Below are experts of layer 7 (counted from 0) of a mixture-of-experts language model. Rows are named router (the router's row for the expert), gate (a neuron's input weights, with its number), up (a neuron's input weights, with its number) and show model dimensions 0-191. Each number is 128 + 32 x the weight over its row's rms, rounded and kept within 0 to 255. Numbers have three digits each.
After each expert's rows: a language model's description of what the expert responds to. This comes from a sample of Wikipedia text that the model never trained on.

# expert 24
router:128077121116150120171088138139184057130140096097157140085136160159109191112187155131145122085165120161143155078090136131097092118093164159111105170128104119131176143105083149158172086176174152148106148103158118114092162100105074097143096143110131105180155107110087218108112176138154105143109078116123096091106176144142128155132111170048177166090139131093157136150087157191106162170088104166140101093174132123143099100177201141191148140173098157166076115121078150108112101129090179129142160130142161124104124090099095104131118170038119130130121182153165103125130127089151108154
gate4:142160134168143143196172177111125132131145199158118124193060090123151145097115159121138149183089156113139082073089070176089149195122057174114039124176111169167103108110133125125174129123143160114113091141102110108151128141138156130073078143086071181121106064153123123178108125119133190104137190096124175143098107117164140155082132150138097127180144131136088096135170125142137186185071108147079177076122125089176140097135177144164182105152128145168159098118095089136097142176127121154130140077135162138104103111133178133107119101115165143138109101129174112128136120102078121125
up4:076153188127126111167170141185137178074156131116167118132142094117115145173122146116107141168127175096107082074177132172143149139142119131098161115183112145145094137138097106107119175134145133166097086126104085174145165131154092108168106177104101126152081102124198184181107139076155140094137181126087181088075147175133109136150165096159180128083137129081181130186109092169132107137087120165075117077198158112088077163114124123134145113149134207161087057133082128152131156155130183112138132089103171117134135157162140059133134180157130148138141143149145136130177143146099061150
Given-name completions. Common personal first names, or the pieces that complete them, in lists and tables, such as Charles, Jac-ques, Stan-ley, Al-bert.

# expert 39
router:124138096129140111208102172097153131154109056078158091120083117167088188200140155114153140133135082178177071133097139107114079113045132125137143167107123107116145151098129147121171080163177152161122158119155109081090124078062137109108133142096186146161176113093097128136149104093163142114154089138168106141138128130180118163150124198104167141139146109123140134179110185198137128144144145153128082102175139076085095116132105162135140194196116144154126143141144100166179085114123140071140159107141137135109097077069103144101131124107139107097160139171223146110105172124136168131
gate1:112162150194136119115144163146172103118116127117151122156148164153092164111124116160128198111107067132206098175090094148132093168117160085119165146194191078078115142083096143101124094078125122086111139126175099096154073135134107175126094063086104110096093150103169125106166130102116180159115120102132146147075149106160091130156110153121126135169134170200116156125087154185094077158194094178109134148152163063132162078180110144106116129185096147118109112142107110087127047132134137156193078131114146168071072144147170091128148122119102117105121108123133102099125137074120128169
up1:117145135216135121138094198173161121139144118106125164166137113172134145124121129130148127176149085124206125167066118086145086191190165161096130159160173047131123133114163111178157108085125135193106101125174115133124084145159148165157141141098120108111101175101125125124160135128126141136087101119155105174146192095138125144104130167168097145181151149193143119127117103172081044136122097131145136130124188107134159074157083116142205070132123126163114147095081114124156066080102130125172109082163117185076100131162225143139138115133124143106116127125127169130096104114170149133
Word-initial prefix pieces. First pieces of words split into parts, like rec, exp, comm, pres, m, and w in shipwreck, followed by endings such as ing, ent.

# expert 3
router:095136092138116152173101096110141100146092091084125071128108131138092216186114148117203226097156118158150100114077167151107141073058128141088103187132108153125123164148109155134149085130162147165113176120134147097097126113137113087091071126133134158139174112124113159142112154085131123143137114123171061111091163130096131127119154142111158189154165123121154180141132193207089115118128092132078160118083136075143124093146159180173207165178104109146090104142094136125144137151094160131162151160161105115078107134133091126129175145112093145097157176153151076115187163104152157167
gate2:160142091115160143126138167086163128080151109053115103116108106050141172139142153098102186098137091141148128073142150151135094133156116160128103148071086133114150149122112118124178108119095108159113137100130162166109135096182073135097192115137060099134177108189132172093147064086118113135160166109119063102141144144116115147111111072145159081108180110151161136080137108135159161039080129173169139126090110117139089155081108100175125129111100131129100104093073126169160144107121072141139134196155136120141138191102137169114121131100148123107146138102219079140165213170097140150
up2:155165121129111108172159164105142092098152120062160059147142114084142105108159111111114133128110019146113155147123132166087131094128169140126152111144103149122138156153159126063142121114111088151082135133171119177131095107154107100122115154167068103130160156162143193070169081120113141088114180087145108096141154143106073146081143072158105150108185085118132128096108152102132191064119110121101139154106123150150080186071155138176074129140100118138055146165103122179108144130079164107129122154093132086183154176089098179167057106154092101090158134140192136102119180138107128105
Ordinal number suffixes. Ordinal endings and words after a numeral or number stem, like th in Sixth, rd, nd, st, and second, third, fourth.

# expert 46
router:128060125113148141152082157126162121116140118096130122131138119169102177134175154135151181062185102125165162096087144144069090092071116132114136122081125177104159144138096127155145109142153115147100144057146129136104174111103159125128114148084109105174152144086075190106158166146157060155129053104129062056094138131179078170135087167087146137079172151115142131143070197160100106124116109157084104117160140073107083096150174162132139161166100130154146152139063096117126100134105157089165124163149152114076156071110135115127160218093126136120117155174148130105106153084153146134
gate2:121145090170143124104124138148140070120084092096075094114156148094217078157107096161102135093136129170118182073095099160145099159136142095119148139155137122112169118073173141190168174161143138073118146114157151110149093164093136093119152127107137160138159107127110095147145148117133147147136119146199132180075119150191154159086050139092114169083132194108075171133170119111115118061105166116136116101101118116158126123183084142091113126165070164117112100094167064158087108118134141141128089152043122123129175086122177154188109125094119127153085101101074080148125089092167112130
up2:133112175093097156141148108123064135132145132103198141169077104156105160081158091127141125147150096108114114187125099114167103127072084110145053151125141126128155179104116113072126112098116141174131096174101135121090134109119166084126091122145110136148096137172132119168130100080171145072131139098119037063149112122090119106177151085158114086108124064147170110113123122088135096150136087132108184149127118130148106103051139074189080197109161161129115134163136153124178152109101188119068114110176112111133127137146044113114137144212143128152108140120120118148139121118168151027
Word-final vowel endings. Final pieces of names and foreign or scientific words, often a vowel or -ano, -ula, -ium, as in terracotta, Lansdowne.

# expert 35
router:142072100155172133148102138131147140136124133088151087097109134133071183168159180113167159096191079130119139130105138178123064055088111119103092180071168155084188146102056118174154126121133165158097127148121136078117119141095094133060098154089112139150180115117121160088143184121128102137161118125159090113101181162139120141141113130112090158116201135128177125157093175132147162110082107172101112077163132113119113098063158127136098137156084162180087137136087091154114117134126146105137155166175196159082124169087109123155136188113155124067161098151153135142174191097172110126
gate0:104100125167146159177133076152123134082138141166112177130082123102127106151140122121164168141134117140089114105138099104137168168180095115131078163144100127104197184142139135160063083167119131131112124157144089159210111084160193080182114098133139060149138177197100152157119167122139090116195181118120160125143165131063111144142081116114153070138126103140162153125105176122152131157096106137126046142148120100079142097111139152145144137098170149168098146125157139154126093123160176146135118111112175210075108095026169132147154099108140135123123160117169148147134096208106142147
up0:153123063128175157080157121128122163112099083119112145150113131085110147130068162160159148145093080153139103145117126172148145141169080115128095190121172109137145148181178118172127088143104180151123213141077146092107114164110084146106110104108149108181149147095132177134058125184103049097139121099140155114136184137128203125133099125120164105096119119075174124103128141135182131144120161125186114108143159133145164155119173128142137104148139151094071130171210144125185143112054156174078070093140149091100137089099166156168069087124165147094107116103124129108150154189116153159
Vowel-r/l syllables. Word-internal syllables like or, er, al, ar, on inside ordinary and proper words, e.g. tum-or, Min-or, landown-er, Liter-ary.